{
  "d_shared_expert": 0,
  "moe_layers": [0, 1, 2, 3, 4, 5, 6, 7, 8, 9],
  "normalize_top_k": false,
  "balance_bias": true,
  "scale_expert_input": true,
  "vocab_size": 32000,
  "norm": "rmsnorm",
  "tie_word_embeddings": false,
  "init_std_down": 0.00452,
  "schedule": "wsd",
  "train_tokens": 343100000
}
Below are experts of layer 7 (counted from 0) of a mixture-of-experts language model. Rows are named router (the router's row for the expert), gate (a neuron's input weights, with its number), up (a neuron's input weights, with its number), down (a neuron's output weights, with its number) and show model dimensions 48-95. Each number is 50 + 10 x the weight over its row's rms, rounded and kept within 0 to 99.
After each expert's rows: a language model's description of what the expert responds to. This comes from a sample of Wikipedia text that the model never trained on.

# expert 5
router:63 39 44 39 39 44 47 47 54 33 55 61 45 43 42 53 57 43 41 63 47 63 43 37 39 42 40 54 48 46 45 66 45 55 43 67 58 55 54 62 54 55 54 43 50 32 37 65
gate0:48 44 45 42 49 40 42 42 22 40 61 60 45 45 55 50 42 43 76 47 59 47 56 61 52 64 60 39 55 42 42 39 65 59 49 41 55 52 53 63 47 54 66 45 38 32 49 54
up0:57 46 55 42 62 50 42 55 45 56 55 47 51 50 58 34 51 53 38 62 32 42 51 72 44 53 22 57 48 18 61 56 44 66 33 62 38 40 65 64 56 42 46 48 35 51 54 57
down0:51 47 33 46 44 49 46 63 52 54 54 68 43 55 32 47 48 34 19 49 56 32 57 51 66 52 41 51 42 41 48 66 60 51 21 77 53 72 46 58 50 42 40 30 54 60 51 36
gate1:44 58 47 48 70 62 61 34 48 42 38 39 65 56 35 52 54 63 33 52 56 53 42 35 49 45 42 61 50 47 53 62 53 40 38 51 57 64 29 52 44 65 47 26 54 45 67 66
up1:48 43 47 45 45 54 51 76 57 46 60 68 40 51 69 40 56 49 44 49 47 51 59 66 62 49 35 47 43 59 64 40 49 57 46 52 45 52 67 46 53 43 45 47 63 35 47 43
down1:59 51 47 58 56 39 53 51 45 62 23 56 51 54 61 47 40 53 45 47 44 62 46 57 47 58 52 67 59 60 70 60 37 46 52 59 32 46 39 48 54 68 45 64 51 45 51 47
gate2:54 63 57 55 51 39 56 28 47 52 47 56 42 50 48 57 59 55 63 50 78 48 45 58 50 43 62 57 38 54 43 54 33 62 60 66 49 51 50 52 46 66 69 39 38 57 52 42
up2:61 56 54 62 37 60 51 59 58 66 29 44 56 38 53 58 43 41 56 64 70 49 52 56 75 47 50 58 37 37 31 37 51 58 56 45 47 45 58 50 62 67 57 59 51 46 53 49
down2:40 64 46 58 64 33 30 47 52 35 43 52 42 43 49 57 64 63 44 45 54 62 59 40 49 55 54 52 46 59 33 53 50 38 33 45 57 65 59 63 40 55 67 38 42 72 52 58
gate3:40 37 52 63 47 40 42 56 42 47 50 51 33 36 53 49 56 52 43 35 44 48 71 42 51 39 54 70 57 37 39 45 54 58 43 56 60 62 59 48 46 53 38 52 60 67 40 47
up3:69 49 62 27 60 44 45 48 43 61 39 45 50 29 46 46 50 71 57 48 17 62 44 45 49 48 32 45 54 61 53 43 52 38 45 39 51 60 64 46 57 57 56 46 66 48 45 53
down3:54 47 57 65 52 50 48 35 34 62 33 58 40 43 50 42 51 61 43 52 32 53 54 56 78 52 37 48 59 54 46 57 29 49 46 67 50 46 56 42 59 65 37 39 57 43 58 43
gate4:50 63 69 60 63 35 60 51 54 41 60 54 48 63 42 48 60 39 50 64 54 34 42 54 58 42 42 43 57 30 63 66 40 62 76 66 57 45 52 40 70 48 55 38 61 31 55 38
up4:44 52 53 52 47 59 49 51 52 51 55 45 40 49 61 41 42 37 46 57 47 52 57 38 55 39 40 53 53 46 69 57 52 43 55 47 54 60 49 43 41 50 59 51 41 35 51 42
down4:52 45 47 42 52 47 38 36 63 53 36 47 52 40 41 55 62 38 59 52 48 36 37 51 36 63 44 59 55 43 57 41 79 54 80 47 60 45 48 50 53 53 46 51 51 49 69 71
It responds to: Media credit lists. List dashes, pipes and quotes in album, episode and film credits, such as "- Directed by", album, vocals, drummer, ISBN.

# expert 7
router:50 45 35 50 37 47 53 60 57 38 53 70 55 48 54 49 62 43 31 48 38 50 46 56 57 52 38 61 52 72 53 49 66 55 35 64 60 62 67 28 67 38 64 36 44 31 61 63
gate0:46 53 42 40 41 55 52 49 51 59 51 33 54 50 46 55 62 34 44 52 22 59 57 44 61 47 64 42 57 43 53 43 51 44 53 42 53 34 51 36 50 40 37 46 41 55 50 53
up0:51 57 59 35 48 39 56 37 32 54 61 60 59 52 52 69 73 38 38 64 50 49 74 45 44 74 53 34 51 46 46 46 42 45 48 40 56 65 46 45 46 35 41 43 60 60 47 47
down0:32 59 67 38 49 68 55 68 52 41 65 45 51 69 58 57 56 48 51 48 70 58 52 36 43 48 44 56 61 62 51 38 43 43 54 49 63 51 34 49 70 43 21 50 56 55 54 46
gate1:58 47 46 40 47 60 49 48 54 41 65 25 57 56 41 46 45 45 38 59 43 48 42 38 32 47 71 38 42 41 54 51 38 49 67 52 39 35 30 52 47 40 40 58 46 42 60 70
up1:54 48 45 42 45 71 58 47 48 47 50 49 58 62 65 48 55 53 55 48 67 53 66 54 36 53 35 46 51 42 73 40 42 41 74 35 49 54 54 49 63 33 42 45 46 59 60 57
down1:57 49 46 72 52 37 63 52 53 56 43 56 57 49 45 63 48 56 58 41 61 35 70 54 48 45 41 52 46 73 48 51 47 37 74 55 56 68 65 53 46 43 34 51 40 53 37 43
gate2:76 46 36 58 56 43 67 39 43 44 59 46 34 50 47 41 51 45 35 43 57 46 52 46 47 53 43 32 30 45 53 30 52 40 63 61 64 58 52 42 40 41 31 67 38 42 58 58
up2:50 55 60 43 43 65 52 39 40 61 50 46 38 48 54 53 47 58 55 38 54 47 56 48 58 47 57 45 36 42 38 57 44 42 69 50 51 53 62 31 64 57 50 63 42 53 46 69
down2:33 27 56 59 58 42 55 53 59 39 63 47 36 56 48 64 40 60 49 48 46 48 55 67 61 50 47 50 53 48 38 59 37 51 33 45 37 58 44 44 38 59 48 67 50 47 37 55
gate3:59 61 41 33 46 36 49 51 56 49 66 63 42 54 44 60 53 46 49 47 46 43 40 41 62 48 47 58 47 56 50 46 68 44 50 63 57 53 53 38 36 39 56 60 58 56 72 57
up3:23 63 33 66 43 59 55 53 36 48 52 44 49 31 71 47 42 42 56 54 51 37 57 32 51 55 29 59 50 60 44 50 28 39 49 28 55 47 51 43 50 54 39 44 47 42 55 30
down3:44 36 32 50 37 60 65 55 40 42 73 64 65 46 46 40 38 41 33 42 63 53 41 60 13 51 47 64 58 55 62 63 47 63 47 61 44 57 52 40 56 38 57 47 52 55 43 35
gate4:59 33 37 72 48 51 55 45 58 68 48 54 70 33 47 31 44 33 34 30 40 37 59 50 44 64 34 51 41 66 49 57 49 51 43 54 47 62 46 41 44 43 51 61 49 51 48 45
up4:48 46 44 34 59 29 49 50 42 57 36 49 45 53 48 58 46 45 49 48 45 40 45 49 51 53 52 44 52 48 54 41 46 73 57 48 46 50 53 64 69 59 59 36 58 44 36 44
down4:49 70 49 50 60 62 70 59 42 57 52 45 59 49 56 44 43 56 42 39 59 40 49 51 36 30 49 43 62 52 46 63 44 50 84 60 39 38 51 58 50 58 46 58 55 55 67 52
It responds to: Narrative pronouns, apostrophes. Apostrophes, possessive s and pronouns in narrative or quoted speech, such as I'll, Johnson's, him, her, his, would.

# expert 0
router:40 41 47 45 33 44 57 48 57 30 64 75 51 36 46 48 61 44 70 55 43 63 36 47 47 48 53 51 59 46 49 47 30 43 47 57 58 72 41 33 66 48 54 47 52 44 39 58
gate0:54 50 51 34 42 66 48 50 37 50 29 47 56 57 64 59 54 40 50 35 43 60 49 50 40 51 63 45 49 56 64 69 39 59 61 47 40 31 54 50 50 27 61 42 43 66 65 54
up0:45 40 47 39 41 64 36 41 76 45 76 64 70 61 41 48 54 59 51 50 46 49 45 37 65 39 41 56 67 46 53 29 62 43 57 45 54 67 56 66 61 70 55 37 48 45 68 45
down0:50 46 52 53 50 56 38 39 49 57 47 60 66 44 40 50 41 53 53 46 59 52 53 27 57 52 42 55 50 60 50 41 45 58 24 43 62 48 51 59 43 58 80 66 47 63 58 60
gate1:53 52 55 45 38 41 64 48 47 37 68 65 60 35 53 35 67 47 51 41 49 43 65 47 47 44 64 62 32 50 44 54 45 35 31 66 64 49 54 42 52 48 42 53 48 47 35 52
up1:51 45 41 59 50 53 38 34 58 41 51 50 56 63 50 58 56 51 54 52 47 59 62 37 53 46 55 71 49 59 55 73 59 61 59 48 43 48 52 32 34 59 44 47 62 43 61 47
down1:60 48 33 44 43 37 58 51 63 44 63 35 51 36 54 39 51 67 47 46 68 40 59 55 47 49 40 71 52 30 46 59 59 49 56 64 50 60 52 33 57 47 50 55 45 37 50 65
gate2:32 58 52 42 48 45 50 37 55 56 45 64 54 40 51 61 41 44 52 48 53 44 51 53 36 62 60 48 48 54 61 50 45 43 59 36 56 45 54 54 35 37 35 44 57 51 55 61
up2:52 44 44 60 51 48 43 57 36 59 51 51 52 48 40 50 62 66 37 36 56 56 52 46 59 48 51 59 49 41 33 56 60 65 37 64 59 51 51 50 56 71 57 60 48 46 46 46
down2:48 62 56 46 38 43 36 56 36 74 66 45 57 41 37 56 45 47 34 64 63 38 49 53 48 45 47 43 35 47 42 52 47 48 38 44 34 39 31 34 44 80 50 68 56 47 43 63
gate3:44 44 56 54 50 48 60 53 40 79 63 41 56 52 59 60 40 46 50 51 51 54 43 43 33 21 52 48 61 58 66 32 48 40 64 41 44 58 54 49 62 61 57 35 44 65 58 61
up3:41 67 44 41 55 49 47 47 57 54 58 49 57 40 80 52 41 65 54 40 62 69 52 57 48 77 45 54 52 59 70 54 43 47 43 48 40 56 46 31 54 46 37 58 38 41 56 50
down3:47 48 42 49 34 39 63 36 42 58 52 63 45 39 48 51 46 48 46 36 60 45 63 53 34 66 56 56 51 36 49 63 52 61 54 38 38 47 44 51 35 44 53 32 42 61 53 45
gate4:56 52 50 38 61 47 62 34 67 47 63 49 36 50 37 51 64 58 51 63 39 50 59 60 55 31 60 34 51 64 49 57 33 46 55 52 44 54 45 58 43 65 52 66 65 64 46 32
up4:60 47 36 31 46 50 50 42 55 46 55 49 47 49 41 47 57 51 59 48 44 41 53 58 67 59 62 65 46 40 54 47 18 40 54 35 60 53 38 47 54 49 34 44 55 65 59 38
down4:48 42 43 48 47 56 67 56 57 40 45 43 50 64 47 41 41 53 44 54 42 58 41 40 36 45 54 42 42 52 46 53 41 58 48 24 54 43 54 52 41 41 37 30 63 29 39 28
It responds to: Personal-name pieces. Name fragments and single-letter word pieces inside personal and foreign names, often in sports tables, such as Alex, Kazmaier, William, Joseph.

# expert 4
router:40 43 45 35 47 35 53 45 52 40 48 64 59 59 31 44 38 52 27 60 55 54 46 58 69 53 52 54 57 61 34 66 35 50 30 61 54 67 39 42 54 66 64 36 52 29 59 74
gate0:41 60 66 21 35 42 53 47 53 44 39 48 54 53 38 38 40 46 37 56 51 48 50 53 46 60 55 43 56 36 58 67 45 56 54 69 57 58 56 62 57 47 47 31 60 61 35 45
up0:65 51 53 56 59 33 46 49 46 49 54 62 62 49 67 45 44 58 60 47 63 48 34 52 31 51 53 42 36 50 48 62 58 52 53 38 50 46 48 50 46 48 69 47 60 47 65 36
down0:62 48 50 40 57 52 49 39 32 41 61 48 44 42 41 44 36 48 67 48 67 50 54 52 40 46 44 41 62 52 34 49 48 49 41 48 45 61 46 36 47 87 51 74 51 59 54 68
gate1:57 42 53 47 51 34 52 52 33 41 33 47 61 34 53 44 42 45 39 42 54 56 47 51 54 55 48 53 39 55 47 50 61 66 56 51 51 58 53 45 44 34 59 76 56 47 37 42
up1:38 45 52 41 48 48 61 51 44 40 46 38 42 40 53 39 41 50 49 53 45 53 43 29 50 50 63 61 42 34 62 57 49 61 62 43 35 50 46 50 55 56 42 57 60 52 28 45
down1:51 50 41 40 56 58 54 38 49 55 43 46 57 55 44 59 51 35 43 70 65 48 49 49 40 69 22 54 33 61 57 49 50 41 94 56 44 47 67 28 49 72 46 70 45 46 66 67
gate2:48 33 65 54 60 37 50 38 38 47 56 65 40 64 52 32 48 51 21 65 56 55 52 51 40 44 46 52 52 50 61 42 65 42 38 42 50 50 31 25 54 49 62 52 60 55 44 60
up2:47 51 47 39 46 57 57 53 59 60 30 60 57 39 46 54 49 56 59 30 32 54 58 56 47 52 70 50 50 65 64 64 25 55 39 61 40 42 42 60 53 53 42 60 48 54 56 41
down2:43 58 43 24 47 46 47 58 56 54 47 56 64 42 45 59 58 73 56 52 56 46 47 46 54 56 58 50 48 38 53 68 61 47 52 53 43 41 42 45 57 60 40 55 43 43 50 71
gate3:49 54 39 53 53 26 42 54 50 55 50 24 46 54 45 52 52 28 51 50 69 32 39 50 65 59 82 60 48 45 40 63 55 76 45 54 51 45 51 42 68 45 46 57 54 41 31 50
up3:55 43 52 60 49 58 64 48 47 47 22 61 49 54 45 62 65 51 46 56 55 44 64 56 53 58 56 71 50 45 46 44 30 34 51 57 55 29 59 65 58 45 42 60 47 49 48 43
down3:33 56 48 43 38 52 42 47 46 55 45 48 34 60 60 60 63 50 45 50 37 67 47 59 52 44 71 54 49 52 63 51 59 67 49 63 61 49 56 45 47 41 59 43 55 53 48 44
gate4:39 51 61 65 42 38 52 61 34 44 37 58 47 52 56 48 48 44 30 55 52 62 47 46 41 47 64 39 75 70 57 46 58 51 53 63 43 60 45 49 33 42 76 37 47 79 57 57
up4:69 67 54 41 48 59 42 52 54 50 52 65 54 50 50 43 49 62 51 62 44 59 58 45 52 34 47 49 45 36 48 49 50 56 53 61 52 50 53 55 67 37 30 68 47 53 57 39
down4:38 24 44 51 47 29 66 54 53 68 41 44 29 59 53 66 40 44 65 44 43 45 50 56 56 52 41 45 27 57 47 40 65 35 40 48 53 81 50 41 39 53 47 63 34 54 49 51
It responds to: Sports stats tables. Pipes, semicolons and score numbers in sports career and results tables, plus words like League, Cup, football, 0–0.

# expert 6
router:49 41 57 47 40 49 48 46 61 51 57 50 53 44 34 53 46 51 37 45 44 55 51 45 53 53 60 51 50 42 56 64 52 50 39 61 64 48 58 53 62 48 50 47 39 46 54 65
gate0:48 27 40 42 73 44 53 49 48 52 46 60 57 54 53 56 44 51 40 67 51 38 62 53 46 36 49 45 54 44 34 46 43 42 56 47 62 59 63 21 54 52 59 34 46 54 59 49
up0:60 54 47 62 57 49 62 48 74 52 41 51 56 53 41 45 46 52 46 63 42 42 35 38 42 53 60 55 51 50 34 67 52 43 42 55 70 66 43 71 45 36 66 51 47 57 52 48
down0:51 45 43 43 62 35 54 37 38 64 53 59 55 60 41 56 36 45 67 53 46 58 45 35 50 58 39 35 56 44 61 57 57 33 48 49 55 59 58 46 49 54 48 51 53 38 54 42
gate1:57 50 53 48 55 41 56 52 65 33 52 57 40 58 45 40 54 59 53 58 38 45 43 39 49 68 38 37 58 31 38 66 28 44 71 50 57 30 58 45 29 63 54 55 52 60 35 52
up1:64 48 33 45 52 64 46 52 30 53 42 38 72 37 43 45 50 35 47 45 56 54 68 51 49 50 49 63 57 60 54 56 55 70 57 41 50 53 57 44 55 75 50 45 53 48 42 51
down1:42 46 48 58 60 41 26 51 44 58 45 34 70 49 48 55 67 32 37 49 54 56 57 46 48 45 34 54 32 48 43 51 54 53 94 36 44 53 47 43 55 48 50 63 61 56 61 59
gate2:37 48 50 44 44 47 45 63 57 41 74 48 38 50 44 46 61 52 56 23 58 52 59 36 56 47 32 43 47 39 48 45 45 34 59 28 29 62 62 49 53 41 39 31 40 63 38 44
up2:41 45 60 45 59 50 55 39 47 59 38 58 48 42 50 56 48 51 35 62 44 57 51 62 36 64 49 51 56 52 37 32 55 56 49 65 58 52 47 29 44 68 51 48 51 39 66 48
down2:47 48 50 50 65 49 39 47 37 61 55 48 32 56 45 39 40 48 70 49 66 46 47 44 31 54 32 52 67 43 56 53 48 47 60 54 54 50 45 43 46 34 53 55 60 54 48 46
gate3:63 42 41 60 58 51 53 41 52 41 52 30 42 29 41 52 46 58 49 38 55 65 60 59 39 57 49 40 55 44 48 57 64 52 56 52 43 49 51 47 46 47 48 31 50 65 39 53
up3:46 52 40 33 63 56 30 32 44 42 69 53 49 39 52 57 45 42 64 50 47 48 48 45 58 49 49 39 40 58 64 57 38 59 59 35 44 43 58 52 59 45 54 61 51 45 46 45
down3:51 64 60 49 51 47 67 42 62 34 58 65 36 55 53 53 56 48 41 45 69 49 52 53 56 51 41 64 43 49 67 57 54 55 55 61 56 63 50 45 50 36 47 41 46 56 47 57
gate4:43 46 43 41 38 43 54 44 51 42 50 49 60 58 40 36 50 54 32 69 51 37 46 49 50 44 45 37 52 43 59 63 63 44 40 54 55 62 56 47 63 46 46 55 35 40 51 55
up4:43 59 51 56 51 54 57 60 46 26 55 30 39 43 56 44 54 56 60 65 41 44 46 26 31 31 61 59 45 57 55 63 53 57 50 32 51 53 34 57 52 49 54 56 65 62 70 61
down4:62 43 58 53 47 62 67 43 39 42 58 54 47 58 67 46 49 66 59 53 47 52 64 48 52 56 54 50 55 48 43 60 49 53 52 34 65 71 40 54 77 34 62 51 67 21 56 63
It responds to: Topic nouns, suffixes. Content nouns and inner word pieces in technical or general topics, such as water, development, system, building, -ation, -ism.

# expert 3
router:58 53 44 44 35 47 42 60 49 51 48 43 51 24 38 33 49 54 65 56 51 69 47 47 44 37 52 51 42 53 34 45 46 73 23 53 44 48 48 68 54 63 62 45 35 33 38 51
gate0:53 42 50 58 65 58 43 47 53 60 44 53 54 37 41 49 55 55 54 63 71 30 55 53 53 37 56 39 64 35 55 31 53 34 36 47 45 54 58 42 44 36 42 57 35 39 61 71
up0:44 39 52 31 57 49 54 43 27 69 55 54 52 78 49 47 37 56 55 66 50 54 43 61 48 47 60 75 62 46 55 65 65 59 55 61 59 63 46 40 51 51 52 58 48 36 37 57
down0:44 44 33 48 39 37 42 47 34 41 55 61 51 60 33 48 42 52 41 59 50 52 50 51 38 45 36 69 48 43 55 53 48 61 49 64 59 43 55 39 55 44 23 53 33 38 32 40
gate1:47 52 50 59 40 40 42 54 23 51 47 67 45 40 47 48 59 43 51 57 43 52 34 44 49 59 55 72 46 47 56 39 42 49 52 52 50 47 54 52 48 35 59 62 50 30 61 55
up1:44 38 57 47 26 45 47 42 62 52 49 49 68 45 58 45 49 49 57 49 44 47 53 52 59 38 43 42 41 60 37 59 50 39 51 60 56 55 26 51 55 65 37 40 40 34 40 54
down1:50 42 63 45 58 63 50 42 41 39 47 39 56 65 52 52 63 50 58 38 42 39 69 52 40 56 57 39 52 65 67 55 64 57 73 45 49 55 61 41 71 43 53 57 56 49 62 52
gate2:51 50 49 51 63 49 59 50 65 44 46 47 66 51 72 56 42 63 52 59 52 59 61 27 56 38 39 54 43 53 39 61 48 53 36 47 49 43 51 67 45 49 47 60 49 58 59 61
up2:51 56 44 52 42 46 53 52 67 47 45 38 51 40 69 42 51 57 40 46 53 55 57 30 53 57 61 51 47 40 36 45 64 43 49 46 46 47 40 58 42 54 44 55 53 43 36 35
down2:53 52 52 54 56 42 44 52 60 50 41 54 48 64 46 38 49 66 51 35 36 58 43 70 34 37 53 48 51 44 50 46 63 45 50 58 38 57 47 42 60 50 49 49 46 43 61 34
gate3:41 48 60 49 66 50 48 46 45 49 62 46 58 37 66 68 49 36 38 49 42 54 45 59 42 58 53 42 53 46 47 46 50 60 42 51 46 40 49 40 41 44 53 67 44 45 38 55
up3:48 44 57 52 54 41 55 54 44 45 55 51 26 44 42 36 45 48 51 63 57 42 54 61 51 47 50 48 45 66 40 40 60 58 39 37 47 57 37 54 38 52 43 33 26 47 49 47
down3:56 26 39 36 34 46 45 49 49 60 36 56 41 56 64 47 41 43 39 64 68 39 43 51 24 42 71 53 57 49 42 51 38 57 46 43 46 48 39 53 66 34 48 38 57 55 41 75
gate4:47 60 46 48 49 62 65 42 58 41 55 69 61 44 62 54 48 28 40 76 59 41 49 69 48 50 49 32 38 67 57 45 45 62 29 51 49 34 51 44 44 55 43 44 60 52 51 68
up4:72 58 40 66 50 43 68 47 46 62 48 60 48 45 46 32 47 44 58 41 56 41 38 56 57 57 42 68 37 43 35 39 64 52 23 47 37 42 71 45 57 67 40 44 41 55 54 47
down4:59 53 35 70 39 55 36 66 60 52 53 54 60 50 66 59 67 46 47 52 35 56 59 43 50 31 49 41 45 33 49 51 68 36 51 54 47 47 50 53 56 57 46 62 55 50 45 60
It responds to: Line breaks, headings. Line breaks, == heading markers and coordinate symbols in page structure, such as newlines after "Location in India", ===, N/W.

# expert 1
router:56 53 55 57 45 59 47 51 51 36 59 53 64 45 45 31 67 45 44 59 53 53 47 31 43 37 64 50 57 40 39 44 47 52 37 57 58 52 65 46 56 49 51 48 36 35 56 56
gate0:35 41 66 41 48 69 47 35 52 60 49 33 53 44 38 50 47 42 52 37 54 39 44 47 37 46 72 69 40 32 49 52 60 54 47 44 50 67 51 51 44 40 46 64 50 47 48 49
up0:57 72 45 48 66 44 48 42 65 61 44 55 58 31 45 42 37 54 53 54 41 55 48 58 51 36 29 29 42 53 50 40 45 51 44 46 30 39 41 63 61 41 60 42 60 56 58 41
down0:39 63 51 41 52 64 48 34 36 62 52 62 59 41 54 39 36 50 34 58 34 48 62 49 50 48 50 47 48 59 44 61 47 67 55 52 47 53 65 38 50 40 55 41 46 39 52 59
gate1:36 64 53 68 56 45 36 60 47 45 52 59 51 54 62 52 49 61 57 53 46 42 53 35 51 41 60 54 48 48 46 55 50 65 58 49 39 44 61 52 42 42 71 60 57 33 42 53
up1:57 54 48 49 40 57 41 51 54 42 66 44 46 36 45 54 66 52 53 51 45 52 55 77 48 45 44 40 31 46 47 60 30 47 56 56 71 37 40 32 49 59 23 52 39 38 50 47
down1:44 69 50 33 37 44 40 33 45 57 44 37 47 53 67 37 65 41 48 44 33 41 40 41 38 49 63 29 48 57 64 38 56 51 86 62 65 39 52 46 46 53 36 36 47 46 38 46
gate2:47 51 52 54 47 45 46 52 43 57 68 42 45 43 48 48 61 51 57 51 36 75 37 52 47 52 47 33 43 44 31 45 46 50 38 62 46 34 41 64 47 64 36 55 48 50 46 61
up2:57 32 49 57 45 56 52 37 48 43 34 50 49 57 35 61 26 49 65 66 60 50 82 46 46 44 56 58 37 44 40 61 46 54 61 34 50 42 36 41 45 41 41 50 50 60 56 42
down2:49 53 49 48 54 60 45 63 41 42 49 57 49 61 47 39 65 41 28 56 47 54 48 50 54 44 60 42 40 52 61 40 48 40 00 54 49 39 39 61 39 67 51 46 47 65 58 60
gate3:55 46 39 49 41 54 38 41 23 45 61 48 51 58 68 63 60 52 59 41 45 37 52 66 54 42 52 48 41 52 50 56 49 62 76 40 33 49 48 53 38 49 60 55 43 44 42 41
up3:40 53 37 42 56 48 69 44 35 43 47 49 40 45 55 69 55 63 60 53 56 55 47 55 57 54 42 39 61 36 56 54 56 64 65 57 63 61 49 46 45 60 50 40 45 58 43 35
down3:51 57 58 64 50 54 58 42 47 45 46 33 54 46 41 42 54 32 33 52 36 41 49 34 57 53 61 41 54 59 49 57 48 49 65 56 49 37 61 57 54 46 52 54 76 37 56 52
gate4:45 67 38 41 42 45 58 35 41 52 49 41 31 55 39 34 52 31 57 68 55 64 44 62 32 31 26 60 46 49 36 52 41 69 43 33 62 51 54 43 56 63 35 42 47 35 69 44
up4:30 57 48 52 56 47 41 43 36 45 71 39 65 61 60 54 50 33 49 45 53 48 78 42 52 40 52 49 55 44 53 42 47 37 71 52 55 56 75 38 58 47 47 38 43 46 61 50
down4:32 40 62 41 50 53 68 31 42 49 48 62 35 59 54 31 52 39 44 53 33 22 51 49 44 59 50 48 44 61 60 49 54 52 56 62 62 57 35 58 59 66 56 71 65 59 48 57
It responds to: Biography clause joints. Commas, dashes and connectives after years or clauses in biographies, such as "in 1964,", "After", "until", "and later".

# expert 2
router:43 45 44 55 27 51 64 50 63 57 66 55 51 42 55 56 48 57 59 65 42 61 58 48 63 44 57 71 56 53 59 61 42 52 46 66 51 59 61 46 44 49 52 31 24 58 31 40
gate0:52 48 26 41 56 57 62 41 43 41 57 37 69 51 56 55 52 42 37 61 47 31 62 29 58 72 44 47 49 60 51 57 40 33 61 42 56 34 56 42 42 41 52 53 22 40 54 55
up0:54 38 43 58 50 48 53 48 67 51 73 68 45 58 44 65 50 39 43 60 74 63 54 43 47 41 39 53 63 69 61 41 49 36 27 50 53 48 52 44 35 38 63 67 54 37 36 61
down0:59 39 48 47 58 49 47 41 49 45 61 71 49 26 57 41 46 64 68 53 29 41 31 55 30 50 67 68 53 47 49 66 53 41 62 55 54 45 28 58 45 42 55 74 54 58 40 51
gate1:55 46 57 30 53 53 58 56 55 54 45 48 48 63 47 56 43 38 64 68 67 59 46 68 40 42 55 47 49 42 34 38 45 25 34 46 55 58 47 65 42 58 39 42 46 47 67 52
up1:47 42 36 51 48 57 38 51 38 59 47 61 46 44 63 41 51 77 60 44 54 39 47 47 48 29 39 54 49 38 47 70 32 43 62 66 43 51 41 49 57 47 57 69 43 53 43 47
down1:36 30 54 38 41 70 50 51 30 45 48 62 30 48 65 40 45 54 52 49 61 54 51 40 66 49 57 49 49 56 41 56 40 41 62 45 58 48 49 43 58 44 49 67 52 50 40 29
gate2:32 47 47 61 54 29 61 49 63 59 48 72 41 56 42 38 44 49 40 44 43 39 44 47 58 56 46 59 48 56 21 59 50 64 48 48 37 55 46 42 58 42 61 47 42 51 40 69
up2:62 41 52 85 51 42 41 60 54 45 48 62 36 36 40 62 42 42 60 42 57 39 54 53 55 63 57 46 58 53 45 37 38 55 50 54 54 41 55 69 51 47 53 54 47 44 51 60
down2:35 60 56 54 48 55 36 61 56 50 60 50 39 63 51 48 62 47 57 43 40 50 46 42 47 45 47 58 31 50 53 43 53 59 55 52 64 49 64 36 62 56 61 54 47 73 50 33
gate3:56 59 66 47 48 59 42 65 52 49 47 47 63 36 51 60 54 36 44 50 50 54 46 58 58 46 51 38 43 54 58 45 51 33 45 41 51 59 42 58 32 59 45 30 39 36 45 57
up3:41 31 47 47 52 33 62 27 50 40 53 48 40 60 50 56 44 37 59 54 37 50 41 45 34 54 56 47 37 46 49 61 48 35 52 50 59 26 57 39 64 43 27 68 52 42 57 46
down3:65 62 30 42 38 59 43 53 44 53 43 54 50 44 51 35 39 67 49 34 46 44 45 36 51 45 67 60 49 44 54 45 43 61 50 52 48 71 44 81 69 62 50 53 31 41 42 37
gate4:63 68 62 28 60 65 59 52 67 39 37 67 56 50 46 70 63 46 57 50 42 50 52 66 46 43 41 47 58 46 51 34 47 34 54 52 60 51 59 37 66 70 49 49 49 43 50 47
up4:46 39 45 56 41 50 50 60 50 30 50 54 24 46 64 48 56 47 52 48 43 53 72 49 63 55 49 60 71 53 30 62 59 52 48 43 62 30 62 38 56 61 56 61 38 43 57 52
down4:54 53 39 64 31 69 55 49 45 32 46 46 43 47 50 59 53 50 44 46 51 43 61 69 53 56 45 31 55 48 59 43 44 53 56 36 42 49 43 62 54 55 56 43 38 69 53 40
It responds to: Articles and determiners. Articles, determiners and prepositions starting a noun phrase in descriptive prose, such as the, a, of, other, several, many.